Experts of a small language model.
Size: 15 layers, width 256, vocabulary 2048, 50.9M parameters.
Experts: 128 experts in each of 15 layers, 8 picks a token.
Training: 544M tokens, 8304 steps.
Below are experts of layer 5 (counted from 0) of a mixture-of-experts language model. Rows are named router (the router's row for the expert), down (a neuron's output weights, with its number) and show model dimensions 128-255. Each number is 500 + 25 x the weight over its row's rms, rounded and kept within 0 to 999. Numbers have three digits each.
After each expert's rows: a language model's description of what the expert responds to. This comes from a sample of Wikipedia text that the model never trained on.

# expert 50
router:513485506506499501517523533494484507560549521496493507463505478513525525476512530481543498447475553495468501500497494476495484528490462505507517466519498531541484445441500510543471524489540513580469466490488522485441493489470495484498515495475451515517490497491504493473494494478500487554500474514514460518504545500479474494496474464514482451473478510514504510522488524471517487526525
down0:524520502553516534492548513521489503490504515493525473501478517497495514471478502549517462474473462512500498501520506496499517499488506510508483501526530461507533516484536450430534484528504463558503530494541503521516507495476486526535476526528488504486518508489466506518505452493513533460494497520506500522559503515544488506502501527503453454513461520473481490476515509468494460511474
down1:512466465515483484504478473434526485528532458521520465479489503496487507436504518519472498490526493492455484530516503477495502504499499516476527469501483545461471502505474499524504489493521507477530492483497507463474511490524503543501494458468531501466461459447510548493509548535419500478511496463506510500496470483506499477505480481455478539516508535499490470546515530501535505523524
down2:522574491490505514480488540509501470507498438551495514496534521463527521520507497468507509511522460460495502485504518529487486518500493523475499482458506511505513481479497490451508473452537482498492491507490478477505506486506528470512497535465500477471450500480515477472531504487458523509510502542489505513498507535517488517487488542469496551462443491520491522505476504543491469474457
down3:559519477460537489489518478535534531497481488474449504550440499487504487500502504483491487531466474529510510515491499513522528490498458478499488483500484457527493503488502481461472521481478531518518542525478457471523519535523453466494518490531497488465498498481512510495490523512514539580521506510525518461513451498522496477511531485475504489467464495500499497484486486520477503520478
down4:483496488491483545521447471480493437503505525493490485522474554495503512506515486483483474449522492516482483496528496537481518542515477523474500514509528505488484497501548550468534521507490529499508495445434572454460544442532513447475531450535515507477478499535498453525512482493468520462526522521492480488502497481498514484474527490499469493474549508479543517491510491492489470505496
Description: Subword "el". The piece el ending words and names like chapel, Label, feelings, Jardel, plus ell in Tell and pieces like ph, gh.

# expert 34
router:532479519498518502509484482516478521499544498467487541455510508502450498481482530491536523501473454487539523440467518512494507476524498485533531537472539492490480509498488489504489501515533478540467537509471493520487475490477525475453537448482521543480440509556529494473475513497509507524512499441444532515461552482530481498479515483537484499470491507486542514507501523489532506499546
down0:526479517512507483516475499481492517432483535516495544479458500508502497473513534501486547496539527445480505522546535522512521532497532486485501465520536515541505475505504492493490473459534494512577482509503503493523477508479468479495523536503526515497508476483535503515560461525442494489503499499498491513498501507498488538533545533525510527501494484503523499521461554482536487524506
down1:525470542488509558519506539496520462451544501478518493449506469507484481493502493499488505515504510525498504464482520475460486523521486540480521530474500510510477519525522484535478479508513485486512528489501526507509507477516547526506510476442495488532492488480484496495520522556479480440498519507449504462476481507542489500522501474442520489456441469487496489538527481492465528522508
down2:497504526468475510474528492539479487508512502491462502577508473500493489523499542564470484540515529512448462490493530503518455510509478505506482502468503477506486475527477532555516487469501530460456534481492500483532444493491452475493502492444503507493507498489474507494499542488469503520502529521472520528510483485482529509467513502544498509505492460484437510555531496485499521470500
down3:490494506456477486510460481522486480464439505473507472503542515465479515541503477514505480501569472484490509495566463482504502495501523510501482522552488473507489503498499456489520469483460475501475481550515540517537505519529518483505506505534506481509471536497482492522509482477513467499563517496473532512544528482500490495498505476478449506474540543472489487498506521545517508517451
down4:447516524506464499500512498511453484494495499535494485488473516519498533497461551434476493528479492512483481476492481500500516493510530513519500497516492531524526493502493526483531484485488509491519452517487529518498481499533496514524478492516453532502522506529463490488477527462447476500471541485529527500504536512477465478487575510507506535491498535486488524501489458503446476561462
Description: Syllable ba, names. The piece ba and similar syllables inside foreign names and words, such as Darabayev, Rabat, basketball, Azerbaijani, plus moved and Ya.

# expert 20
router:484491501480469539501504516513496499539499482478445537499514542508452508504498491508500484458498474500529500456486508478516556543462535521516491564456493505512498473499499499511517475506538496483480500482541546506486536470511495513537478502492478521492494442493458475490508530488490507544534464459491534486492514511514518495509487504473489509556490506538457456514449520483519512460531
down0:458462491445518502476462519479487501544568453527515517538510482478533483487555472473495518528579537514491531513491524515497484519444469492481467525516517524514511502485500527504520495489546514494493516506475490504501495491492495476477475519505483470518474494469526528499496474469513492482487463472520491495507487487539464462515486520526542567494495515469472503461484478530497547503432
down1:555513514463514496498470469477543487485506477496463530476541532489528490505497515397502471505481502482558482485491508461479505480489469532522518494506507478496527504472474534525483538499501511499474508498504505502503518472510488540466522509519480515545542522482525501523500562508521477524482506485463507475522520536471483457493488475544467544479515513502455481485526457490488478538524
down2:476510488507524481471490550529482517464490440529478552516506512469471481519477527507500531496479496512479492503542530558482560510492508521478499508468525488481491529538499516551498515486512512476502484459557501465484501508526509542498477525500519514491475505477452500493503503498465510459526514520479501499487507471445491551500477537475485490516534504476532508493482521521479528497460
down3:493488492520500452535478502517495497502487502516512495503515501490458508467504504503511518467446477521498452493467463544470497547480514524489559501495481502523513474467525533501495524500543513499486472453526510536520509478453486474497497501526553471498503488507505526464451500532510463483486475499517486461452510524486484491476499506507467535506506492518482485498519520495519489457523
down4:506493480527518519531524523450512509477466504509499502487533519531491513488456516493513506471489484483471504521530504482509571498526487540465529480493470509480535496508487490505527518533505497529525475478474480515494494474471511541501539494565487562498469534519515469502477479541524454548513497525536467523489497474459480547517503488512516471473541557479472499492505519475511542503541
Description: Table names and numbers. Numbers and name fragments in sports and results tables, especially Ne starting Netherlands or Neal, plus son, ers, and team, season.

# expert 3
router:500480499473503523521485493427451511521560507500524484483506511536465504493490491527466490485501496488502536476474482500478451470516478502512522491479497505508485502454485526493560474526507504535510466469532464506480544516516507496526515485459490522534488551510450492506481473519525516533474465521504530507456478517538466440488520498464473477468484463489499481545555528458486473517521
down0:499515470490474527531460497469510537522524497509469445519513480505467463497474531483534552533474445501480445480489487497491513537512506485480490493514493531494480471505509536472489506497487476508508524489439516448514497526489510496512483501527487498514469500534459554510487554482477503460477531454467561490502487509515500466527504499493483508513440462496526511482516512493527501498532
down1:501525453443507498499480531487498488524494520511498527524522469468467541492486514448559529511531482485500473511476576492485521517480475481492481545516498469541501544502486461486529518529515518538491474515520454515511500472499510479450515554507509485520509511465556514481488479519475468508512496456525564462495463505509456514494469504466488493501533504516531489469523446516445509532492
down2:508485517495474531504442483485518521521493490498501507499445501519539463512478505454499477505496554504510506489541458470423465529521497563519483495485517473516516496560459536456549489506475499481543482499491518471494501540455517444523510530508481523523508490492465487521523532497508524493492487467497521446487442535521509531445486501497513477481510503488513496506545508461482514457483
down3:486516525489466489463489459494523482537531479543547480516465493524517525516488522481462480459514538521500476466534531497547464454496487475500522544490497541498458471482500539533505508478496540516496498481519496500505482534475444490489528496466528514530559519543495536494526474486500518471495498498477527495534519500505491509512517486480544485455520503504500481488492493546480522495501
down4:479494446468498462459513500484463523536528487511506476534499487468468480508498474524463501488527454485478535490508511515507493511503470506517505511469500507506507545460473488498497517507488510494476550524517461491453503517465540500484524509437472545543548508467467507488530485493488492517512464505495531503522486490566533475503521477528480489471434494491508532512462510493481511516508
Description: W-initial word pieces. Word pieces after a capital W or wh-, such as hi in While, White, Meanwhile, plus World, champion, title and table score cells.

# expert 17
router:526495518508447505499488463473471495504479460463465521541492507516526454543497517447495534500510460510503472507515492469496527499532517484523520473487495496492511450503463475480485501537472496430471518498449523454510497499521524460493455472503442502461510501495545463509504478485523510549500524522494536477488510516524459526467500476519473470471483480478516496491500489481524460488472
down0:515553492487474529515479530492519487475472504455515479514546519511461483437499505503501506478497541518481523501460504547491506451529490475445467492512480498505527488506531491502503481476492502527475512484498512517539495493454495461512490484478496461480492477497511489499521458481490457489477525487489532479533466519460483501498471477477537515476527520464531473498474465479504534525542
down1:481456503505536490510505531492496477503529498502491503484463495496472532476525517551492508501478563511508533476505496533514464459472473487516504480512526505502461529501469513524504484491473516512495540482561468523469474449502505504470506495502471476488480473527536521511506481492514485530501478565457538486520504476471531513487456481437529464475513501505530507514490462533476575491510
down2:494496491532527471444489517481470520543486508453458482524438494440477543489545465513484518500485492505482507524475529455508523462464497511475498483520542518515493569498445506495483501526494532558514526486466474457505512498494518483520461500510492501505485493497526518516500500495481513497515501527503481485467540455503492477522458511442449505524480517500508474513495501468505532538530
down3:496498480434456432505496495520467491524500459515506516469498433502518506559473541474533509503492506520523483482495507513490472522528483486458451481521524515471503470524487506482510550495492453506513457527526500533472514538523491534524513506518502484514483541468529491469500523548487508443493514526534455491484546497505484554534495508488504438549489457519503464498498488480502489516497
down4:474553545458477529503502532509488487499509528452506474487504486505482510537477484508503522546518487495479504449493500533513481509521476533538508497488477476494493564495481503460511485526493477514492514484509476516457477504469485499513499497492448488492421495460517494485484503432493511502479465503534443518502490465496518540484522520514495476519512508509498488468511521493478449453504
Description: Mid-word "er", "gen", "mark". Mid-word pieces after a prefix or stem, chiefly er (Federer, designer), gen (degeneration), mark (market), plus found, announced.

# expert 61
router:464456564506509485523479526520480481499494481527457511520547508490505493456463506538518521490484504489486526512474479481485530515477514511515488509494500513548509526493492461514543491469531504494473488479494524511497527491468479504500518494488509503476510472522467499492493499540494538499501482517474520501501511447524522530498500546518520478480489479551511509447507465478447532513451
down0:483500522515534475519495498504511515512510478499437522461512480455485472449506501489464517489502509491501486556469463479532507500535489500508514516509526468474528506498463571505477517535487464468456516503485477488461511521505502503482494534506468487491474520509495452494556490515517467549512512509473537497538455510551505503487551448516535564519477494519531539534468493543513498497505
down1:445457515500500478475491476542523509453539479498498490515492509487484498529518436483594535491547467525504499508453489491496521499511499544515487488499530527467535481492517482462513474520519468508495465477484499526477484487507504514515506425506504472504491490489492455498488516493512478466461493503478509478529486482517495487534523499506476502482530487496521520461466491469513547528482
down2:502495503495506522476465488558502521508498498477484460446483515487507462486534483515491507490504526514471474494513527517515476525455548499508488506494525475457491530460513455499540455488505536518486484508458506504500511484498457493516500511485414486485488548529476488495514549502521496510486490507521468482452501546465479526527508495518480448493469507465485434485513499490528542503538
down3:513507505479502492484489447514464508536521467480495513522511477513459485448540497445488505525535515523533503488467544489504547471485471507540497477503545485527494499503504538490480512499497525529507515506502509528509475517480524536512461514511511506483476563506486493456539541499502535480478476466473522488462495504539510500507545480523507494501518544520473494492553509501505467518487
down4:510548453522537511500507480490527510454448485477526498471524523506479472515498513559548522471493478462478464501491476507494510520479527485482516517464527484482471512511535503445549513492514507515513489493511500517467562505497565529552472496495479540483530472525519477506493519478500477507483494506477481503513494511492505529546494532549502472578479497484537443521471490503557483504549
Description: Article a, compass words. The article a after in or than, compass words in place names (North, West, South, Port), and the piece mu in Bermuda, Formula.

# expert 52
router:510449544496486524502472448482502492494471517542541510497517550544485493495516478503450471518501505500455531479499496494514503484523533507528534463490524526549494490485463500468562482474520496531493479476504472491467487520497514490521547480499469504530492542495483533524504532534490492552480487468506448482534512477558476470474458498528503532486475504504521476488521493471480514481477
down0:500459494454486528497517484511544522482493489507519517528477494515509533513491485518451495497461485497484489499484491498483531458492530492475446465505495435523515480491500551477479511478508497534494537503476467509538514514472509539501483561562502491443519444485505493525503534514564499503483500496511517488526508523495506473525462491514502480518490487503511465489482487504512508507521
down1:517508488498535534506492473469518491498475483531490459454496503510517454495457506488478520496497504510506481513509513528475477559484520528476498517511523575470511532522490494501455542483486520507505488482507496485499499492530479531523486507467519466521462470505481548547500552523492509477503507472524551477494484534484444527525500483541510480554507534508495489508514518507472551504521
down2:483472500501506506528519551492495488456539510514462475523526487493485485488511520481493511524512503520477454440482575491508488545458489529443460545513522510489475498510461507528502536487503507506488499500504491452496473517495490545472494540523515479473519489489497539548543509526531474509473514485489511524490459470501520514509457515468474509485509550493485501522500539508538545526479
down3:528489492493488500490478495494513535478457473459477483424477493513490448462534534490536489486547488501496546440520489510529523517509503491498534494465473486532485494525522452482503463494469512458463515510477534508479535514510505476496493510551499492523462528502500499490499490506509525503497463501504466474527483473520523533493512561472487462478508523495502514507495467498482485513537
down4:513476497473502490514466506476498526473472507518476514482508532528514484431502436533493511501452516489493473551507505541512526515490519495474500504481499497466527509467506478526536483551522511474538449504512477518498536469521514525503474529496492539503508522498494471479478476476499515511488466504469479473518530480481463527472531497514494500512463498464526471498518535441504522501460
Description: Cyrillic letters, ke. Cyrillic letters in Russian or Circassian text and the piece ke, as in Cherkess, plus scattered short word pieces.

# expert 28
router:488440549507500517531519505484502491514501513506505511543522516490510464548565482528509471509486489440522477532559531482506484519490508533527490489519474460505514507534485479464460474499474490469512483467520473545490519510531490464483517504482528492528505461511517486509486523497492476514496462529523519506480522508483489509476493493491489531476496524455461480479533544448486486503497
down0:509468474450523473533473502516509452477505515535492458531473529486486513512514491511468496542489492463510512431529484503498520442513497539483489482496488539496522492484504510515535547502500454515489507476535513506487509515502520536510496493516507521498463501529504502499503514504494531463514500465506490500529544523508496516514488500482516493483541542512480512515504507517498508547510
down1:502499506502515463479457511491506469467511485520439502476518495478467499512511507507484484500535531506497541490500537463500529555532544489486510581472480546503488477537490458523473481480459487496498459474491541514520522488502495505477471496473521479520513529490500491490488467506513520464518472501496532499453511526492484511513525476497514536540476474541538502528506486446503508506496
down2:492477465492442522500475514467515440528498519480507479470507481523496475487509486510487467485465516506485504510509489486493524515483517472542496502516455499486494493457491524521471536520526513483538483503505523512466461539486468485465467479505532502505534496468539452491528467524438484497479495480487456470459475483504514479488519493459499496514452537488512432467474539467472501514507
down3:534550538482441514459495492531514493467524476505470541483511453537509554529529512490540476552477461509513505508480523496508471526510503496515483489516535486482482507522526448508494463531488489506466471488499487509475499544503484479494501522452516470473464492515487490472475468454547525499514517483503445518500478538478451495496499524535546498518525458485542467519515524499480496495469
down4:507537525482488520518479518497535485514531495451428456507542505493503464501482499485464518475499504503481494507479505534513476507476464499518528447511505467524516475518537491479470488492476513487557544529519513528470507483482504504483514494484509460460496518477511499509452506497469504449500532525517507504448463503473505533582497514498485467523499485465491493481544479539506507513474
Description: Music and film words. Media vocabulary like film, song, music, album and Released, and quotation marks opening song titles in track listings and discographies.

# expert 37
router:521505478506535547511526483507484522500525515534489511469553522505480472528501504495453513484493529510531516493529492490461512510497495494535530516474520509521529465477494482441498511543528493540468471489517519488517474500542539499432523498469501478467480499534505520531469482527539474502476533484546534514474495508483491498504471507534491479526490500486500500502494497501516507551536
down0:477481482534499505472498509491446535504505504492486440485492435466547578497461476531482507503469472456504464481530496459511494523534513504486460493528492507490522507531487502473443473537495506484529505499535486482499480465535481510473486503496551527523500514497457503480530507494475465497506489480482495500519497474533470529533465480538484486491527490472495517522471528509501507489474
down1:555459489544489514493524517504513493489498559514515457502495543474494511452522477528492506485506483517538513488526494504490494507487507499512514503525477470508478491508464492495511496507506477473527535513496508497475509520488454491556496516479482560466514531521466513493544523489535550501556473466496535546528526475530497507538518481464485490525476496513463516496519506493485498473536
down2:480571508482485505529517500487465476483482542500457521490517504520554466479481503506492489488467468529465500509471499530514502453489487477494489543490469488476492503530521477492529521459488500483492520547478518554476508457508535521528479467491520480486510491499487498511495520512522488445517491480504427516504468531513442496507510511511524490494546530497518474484496528490507514506523
down3:501490509487431492464506460525503462509499471504528530458492534492519476533570565464507534509478485503553507488493510531477515495484466514504475536522514469519511515459540514503544470463546535526465545492479473487491513511476534483483527516521478478484494523485536511503460479481473547466478488459489497525509482512494488533515523493506473487481502472500515543502508519553528492438513
down4:492507492512462534469518476507458530467467479527519485494510486513501488492479514517460517484461476538481496461479489504485497536490508460488517462508466530491480495533523466478489496458458470456548505469540503487496535527516474536538488488513508493511482507531522500472526479480522510500514531481515510501490495537506517536522500480513546476522487556558515472491487535578477493533461
Description: Word piece on. The piece on inside words and place names, e.g. Wheaton, stony, abandoning, Won, falcons, plus similar short fragments like ay, om.

# expert 41
router:472471528532500502485533501530482504508514524517436527498524537571518530538502483488504452489455501492491517503502484502528516488497465497519493506458464524512488453497534491483506511498519503566486474482485506479501480557473481524453521506488505483519510520513517499531455520501502507490487466485495501476484522512526513531492539473509475486471485470490455497509463532501447468524505
down0:496490457450493529469516509445489505528484477486461511511511509483500527473484509510531507460475503476530454517512472520480440502476541507484521441508475498519470519505495488511513491497495491502539506451473483505507542494524521498486539484518476492516499486508494478478516504516513530458483480505468490539509522513559512490516498509485522521511511547520488516484570502465472493491499
down1:463508479493489483504459541493516516466526483484502511486516490490556515485501491505497511437511472461463530538486530556493533521515492501486523505519516493453453501476526562540498476531482496470467464522501505501523494501514518512495491491441507514500478478486487497492496576498472486502553516473508518496485474460495510546470476479485539467529524536477515490455509517532470516472461
down2:499469479428449487552491513504472558506478508472493506511457504481487521518531526524526519457519497491458479497502525467494524501480489481515496463480507511521473524540496499483472499511457532484496533515499485528538525508477480463486491465509502506511475517553532488493515483487473506505477519464501481527523528525500550538490511506497490465448499491477493475463476499492453493511522
down3:523488508483469509505511519517491532460489435488510492484538504518490481489497495522460521508491489518530512507524514477503491476520488493501483474570506551491481546491469501463500499489479502484506529474524454512516514493464518496505533538502508528497492475485506516429497488521515595494490564501514531493489525522492502542527510444489484484545512546515530474456502487543494495504531
down4:503499478497496493560495494548542525499502505518511458468464487497515475493469467482540551523524477531499549503464480512549502507521475502497519491471467477490460481515518478478527509510481504414518494489477493487511493508537511474516478515534532495489468520482491479502460527498478509526546515485454474481507509514555476455538526534524481527536516473530461499538498522470482519485484
Description: "lan" after B-names. Pieces following B or Bo starts, especially lan (Bolan, Blancas, Atlanta), plus capital B, Bar, March, London, Truman.

# expert 53
router:502495474523452479464507523493465470465529461522527518490516534516503538559465513510503523467514510517519507494496471519523494504461464496497490528458475511509516517494473501539523498478510507495469556497491527495505529498522517440508507483463494519485556489524492478443521536492495527528540522459467529464481481481523454488523490485498500500520476480498489478480460499489483545502532
down0:495508457525508532472507502498507493469472490487509520460500529496437480524416521519524492493445496489501498466498525480471527520497471487516507481486518499533486534505503502492463469489455458512532491477507529493483463490451550496520479455515490476440485491489490553476480545504508508493498502521483553482495485513485511556509456510519501472508520488456513467480488457515475525544519
down1:472502526500489512514476487480452527490524544487537448561531490476521533555497519506490490498488489439476484464513466524500495537513520500514477488471501500455509480493517490489476480491497495520487435495504436502514495538440482485468521490508547470515490499550529515500535527526495451487494492488494498524524489482505481523496495514485485523491482499526532518516470484514509540468495
down2:506536484520523538512501525530481437505511495517510505521498531499480521507483498495489497505495499537498553510536529458464511491472445547500480508501500519490505524483506457487521530474524482497517469467454469524554487498460505463540482536551497489477503448519481502508510497466489512520467529522500490491467506477537507519497470505486491463522465467492518507502511446494503498511551
down3:480509505549495503473530448443517491458517503527488452517500518526479499495477483450497442506519438507464503530483463503460478554525486510476484452505501474508523475463496489512538464549504471457539447496522460536469535485505500530519526545497501504507469498440495521485505475471499540460485462498517521496483447487497528495473503486479456540514494532542487450519457500468485476496487
down4:497530476480496475469474500531475506499475489462521524464508460530495520484543490523518538481532489515491503516481496509488503499488463457494518480472513499494517471516496508517471555522467480506486486529490489477510458480454470473465489460525502512475494521496541488453512529548551519514474507502530471489473531527523475547481480504524508515503504459544519474493486524556472470518531
Description: Mount and name pieces. Mount in place names (Mountains), and mid-name pieces after a capital initial like Mc, York, amp (Southampton), ally.

# expert 10
router:492430485512500545548470502494511497487541469507501514516558558508503503470470538500483508485519509481525506527549549522517502497520466528498513477497489539514539475512541532494507496542511467468435500473512460507483492500511494509461474496511498476446491522488503482496473462482509462519509465529543477476485488487519508516465464487472511499504489508482528479521452493453508501483507
down0:469514507529531533533507496508538547494492453476466519459462547495527524511496493546482502507492480535503505515506503571530509493506502514511540470481517502490527510529515509510475461504487512484490494495504496500485544475482483466475514500518546524484490505511519503512494517492505478478506496481508423472488496478499489505477496482512471463522511525460487514451506500494471551500495
down1:516500480544502526517480481526540498453516526528514495514503526539522471517507506511467524498516485524495561430485496502489505472525532491544537530509473477525508442495449524513526491498516459501481514526504507475472445503492520504478545504487514523471486496490483525500529490487542545477498495501508492517483511528450492541473459503491501554527494499506527540472507477515479518449466
down2:527493484533497529466474534511525527481496505476528461446508476527550496482500513476524508512446496488462492506521480493522513469498547477466489502525508517470487497446501482515465496538476486535536468502545481486524529507461502495550512512527481467490503504498503485481501496532487473506484495510463505499513550526562532490493511456493467487496469484509499481474487484523531514463526
down3:478458514525457513533485519504516504493536524481473491497507519439466531507499573459533495504496528527535496474455498475498497530543523537479468500479501499468527448529459516479531550492531522561495551512493479556478493461477464492494471513506511522507471535504505477538503512496540528473467512496497516505486474512485481471463507456507535532463499525481499455479527476457473530497483
down4:470505495498532527561500540522489544512531483469471449508557495541492519489492534461495527519509461486502500463566535509517520531488496499518520479535500501526473476502487520473504510491500497455499495498500525522509502489551496454486505506519510454554508531465478514539499488521552525519513441474546490509491490472509521469486454510497517512493465473516485492491505537523487480484529
Description: Mid-word syllables pa/la. Short inner syllables of words, often pa, la, ia, i, as in newspapers, Supercopa, Epipaleolithic, and species or taxonomy names.

# expert 14
router:520508513490521535539504485498474502470525483480471460560482512534520497516482513464484533504523496507542468493492530530470534513498527499549525526493533495524510471526480523459504514525500481494510505478535520479469447468536524479466505524474494461495507480498466507504502507447502506502544516552516536457515529508485544520495497507522487542539495491469475522495484494493521464505522
down0:511520510504541522441522478500543509459526480503479540517488537497444416489512500514475525554537497509478543435451501481525503466523477512490461529506518513522462469467490524483485527530527514529519505481486476557496477520495518512516522519509483482517484509519556536506520518505546498524490517493494467468460517538506498490471497490503502503499473483518508496499500529507502474511501
down1:489539510485488494504481509514467509502522502545495518516501462494496463475495533534508505550513487486464512530503488483478527522483523538486466477503508512510466478477499503527488493542486477534520475532478501477500488492483519558456541491470507497503502492453516434489502516520523461534498468518522534513481511498483507470478465444532498503560517498544468553512514517462521480503469
down2:498441531487483480538454470480556503506526491509480485519497499452518488443528502480502489445498485513503507480483493542467497480489504540506488496529496528467499485459474492505502515486477457504487546485519464475509512492496481454491483486476490476544513481483479504509557557486498505561489517501529536521489495508485515481535526486457519527476497547490504471508546471524526521531443
down3:449514517508464471526495497495488543535530504517524517533498501469479518501495511470527485516477523448469486453549547513517520552522483483504473520505519512496515505509467479485517493491494488497451491537519485501508482512479516528510527471516519501550519474547495536505549514539521493527471497512468480537530501484539477466467503484502524462498489504456483533499505503471520524460479
down4:477576471482462459540501532522461505489536486508469495496516515543463515484489482503543525498448513479488511475483463468497528520497496498489481505520502483503455499530501503543486499531480491482518555508500511537472507494517524476470508501482548466534499470476521521473482494538534501461524481517490478491488469498497464460535501508454492493509501532509507455515512502494513494500507
Description: Subword "ular"/"gi". Word-final pieces like ular in Popular, regular, titular, non-singular, plus gi, cent, j and single letters inside names.

# expert 58
router:531493497499496511469532507491462511484546497455474517493521509545479534502458474496471498489491512497446462516458464470560517492509484483532516467466517487539498477506456487508453490554469467501467496497451502498512499484479545477450495511487477531557502530557512503499515523501504534539515515477508511465499511516498496504513478473487502554503473464487512473535504503500550438514523
down0:489435522490496467511474530497491513481498488494464515454473510500488498477547477473544533516515510529526535482484523495517511482512489531487501480520522514510503529503521524467463523533472524501488500479477500482480453505578491486504518491479514513509502489461521490518524507516516517460508477495515471476486492486505498467531474545486474509519501493463504535492498511444480516484502
down1:475492518486471492512473536441512532485462480509509512461469503522523473513463478540489452494470496488490481500524466476496490468482492522526522464509515545501545507487561514498493505472454522483469522483507496499498489478502496529502490476490539447547485525571507434516473516539496477459503504487513538549490494501461522489479520499503516571508480507497473514486496475475518511481496
down2:527539559443525541496510472490488464491484499540526484501489485486492474532528510513486488449497511541480517493456532500482488432538459494477530506516489520520558494435530497503494476492514479526552468554525551500504505489503516491552500574486462524506491517533507507502459489492528491508485520495541479522501495478535500514499547500532513489483480480505491510463484483531513471534509
down3:542482503528502527455530523554536492519482520474497496461504514557479462500517520483423514456487488467452508565490461470498486510547487500535500466486503495491500485515494519504508511503473483475518441497468512517462492521518471525491517484496506499493464487481528504495502542502465500489526543506520523503526515470441538502497467463502511501491506518470485505522533532487504534517464
down4:498522508510517517467494477495525474473518534455483541458516512491506487485476544484513516537497557470491498483519527492520514458528449447511469490489535476540536514541491483479479503523469509534555486486514523495516473486463490525474490493466495504510519483508480472498517495497484468535497546526489513524501453445505480532518490499484502546514511459463523504500503481516468498484498
Description: Adverb suffix ly. Word-final suffixes, mainly ly in adverbs like splendidly, probably and originally, plus er, ing, and words like than, before, during.

# expert 42
router:501490475473481507497513492520452529486503562506536517516527564523477489494492554492525481465515464481516507496524535501520498534472476489512496470522527501490458513550512548541538538454500517470438503529496511478500525486504540524516484477457518511570463530494471493521527541491453534546467505452510482513498512488554435482498536495507508529503488492530504513554519439500498498517479
down0:528533476474487518511489511511481466472457483484505485522454479504561474509471556572522486463521490522518508493491489501518493508533490455484495489470445485505491511486487499517501548478515482517497484462534493477482507474478500495476465468485481436525506535531513515515516494480499434523472514460493542504518506524501502542500507506495495479467463434507474508492502468511482515505502
down1:477542493466529505496474497481516545496518520530499460500518515512469484461536511503472495495523507514479499537454506510490532502537460508506474525538521489456500485517519482487485527532497503539478519526514489501463491484510520532491476508506515511538455524528511506560472518504524493493505473493518487438509507530505472472512498490491517486492580497486447541533499470482516552533526
down2:508473508540513492502474521519489485514482497411541492545459516521524511500486476483537520505469503499528480491518439536498523521464520537513543518508456525538500559477506492509505539481508459489455523490504511506506503586441476510473522510505477493575537515509503467495529514507502479480512501516447507495540532516536509532526521515508466475495502524487467525507500508489503520488515
down3:472451494497498498509466503491514502495511512492512502501465489490500513501464513462521486516482547464499536501459492491492494502492460527515527452491501480507550452459518492460511487488524519529506565520475511483524470476534511530480486480458501515494515513475471529449552502490508471528491484528508515534507467499503454537491493505479513514511497508503484534486501502478490515513522
down4:468499536514473455507435431483488498496507465516516451511509478463507455531507497463526501468487479498518519522460494492467523519486494532534498498483540492470522488518481496543481465516503510468533469514489466487451467530522478494546474495501551521452473474506495507464490519508473522484491506485528521504520460515503495460504503496481456552517512551472502505505524522511479501538447
Description: Place and taxon pieces. Middle pieces of place and taxon names (Avshalom, Animalia, Soviet) and words like States, Australia, Kingdom, Species in classifications.

# expert 4
router:443500517513482512538453513529477494524490469513531487526489511488509483547451497514478448469492498464500544482510467504515530488494545513514506476452458510529532488552501467490487504490532506501473526452474520489443503527522490499527534494455548480488509494501486491496511444443556532513505461475518488527465508518517513510493468510485499483485490483502502502512464510456510460545543
down0:524479506462471473530501486489445500503573513490493506520496483481498470484503533515500490536482518502501509487517494486540451518521445500508526502478481502492528479519462516479487509509539511518534483523494481537496504501508477430460520551526534500506466496470522508494497448502480474509499518494507528498451490484541494550513477503466531555527461505530487491504504475474503505522447
down1:482505481484547513477523475476487489467523487495501527470521503507542511538516560515495505484496526493506533513522461557503499516514518473536500468519518514520508515518527515503514491500496489524497501495532539476507476470507525511501469489512539491478467525556478498490525484516491498479502514467496461549466525479473437477508476543506535525500498498474518524495506496511482479507529
down2:510466514523511536487444519519523486530471475533496489552543474507459497472484463485472509440506504484461527490495499527468503569559491490502500535499486514492521500532519516499485534488534534473515503538487529539501459486564535487516472502503524501529520524484540535474513533497481500497519494489495463503512494512493522476511495526468509506482465548525462517500526491466491506511502
down3:466494531514463519525523550526532505498511542540502536497479509517522502505478507536521500481481509464517533512496503526483507465510507473504514473530506478517545459480480541500512543531510530501480529498492552462482492515501452480512475546461469509511509514485518508520481504515513495482486514528535497510518507504511455518490492488505491501400527491446488532509502542498511527520489
down4:478498507531502494469514484524517505507460485477531508433514531513480509498476515553480509514462502498518444474537519505504530515469434493483490552478477457475481534505512442508550472504474526500526452515520502512494518534462483489510542498481475518477528484505486499515496476506499501489504493518508471448478484472506538497475529520463529485444469508503483502549485505497516485517534
Description: Name-initial syllables. First pieces of proper names, especially person and place names like Pe in Petrosian, U, Al, Ni, plus the piece en within words.

# expert 39
router:506526521497516510546501487497474495503483471507483445500496482483520476479499484518521522476548507525494503519484458530464502520482500525525529503480485480540514497490477481467523490486480493509530505463501481518514481492512552470462510507490500476536548507515513503490489466482492496560500524542512517446501545513520485462522538497493474477493506505511492492503437488447481457531485
down0:493492436502460454470461496437482523479502518519533452503498518498492482486508505528474501449496517487441504485472479482506501503527473512498498496500516517487482452504508457512509456474514489554520493488481545542499479473515553519483513492532488494532561459523462533514515484472493515573489460526511508528500511471504517488511494495465484478449503496482497481512540448523461555510536
down1:497536472509448517478476508535519531500484444504492499496536471521462518516509487524479513560504495436524506510514510543524492543506534486539496487513507484482467531503489516563548495521568482524478479499500494542520498507457508503505489518516474491503514519497472480462497504506530502494466500486495456518540477491549516504479476482478519456492514503473436513494482535490516465536443
down2:529503506544482514464522532499513457515499498495500516496518471530515512494488510494451492532500539446532501482515498510480509585507490474485472516501502516528491537483510510511499514469494514558508491461532511455501511508480443503505502485488497499449529527476523508469459489480460498514580520495501502499487466466512542506509492543513498494475513512514506526512475498462530511442527
down3:505442522517517514547484480515477463480519491500468475522506466512511474549469490454554475531468522493498526466550546517547497499517525467471550489482528471516527540514482476457480508499520544505452495453507487498517489498523546482506493464508497489506511493522504493514450518519498503500455498524489529476464522511480476476467474491497494495484466503442466531496493533492515538483502
down4:530526501497493496502520514486472476432498518498500545498464491509555499510474489525534486496480462508487489464473508508525462511530519509496486557474514477480491462475528524513496468437506509505517497476486537496475502505488519517502455474509465477461495495483501498455456486470450519455522499445525486508518526481488500509492458504480491499509466521509488495508545533443492504492486
Description: Word endings and short words. Final pieces and short words such as right in "own right", out, left, new, run, ju, cast, ight, old.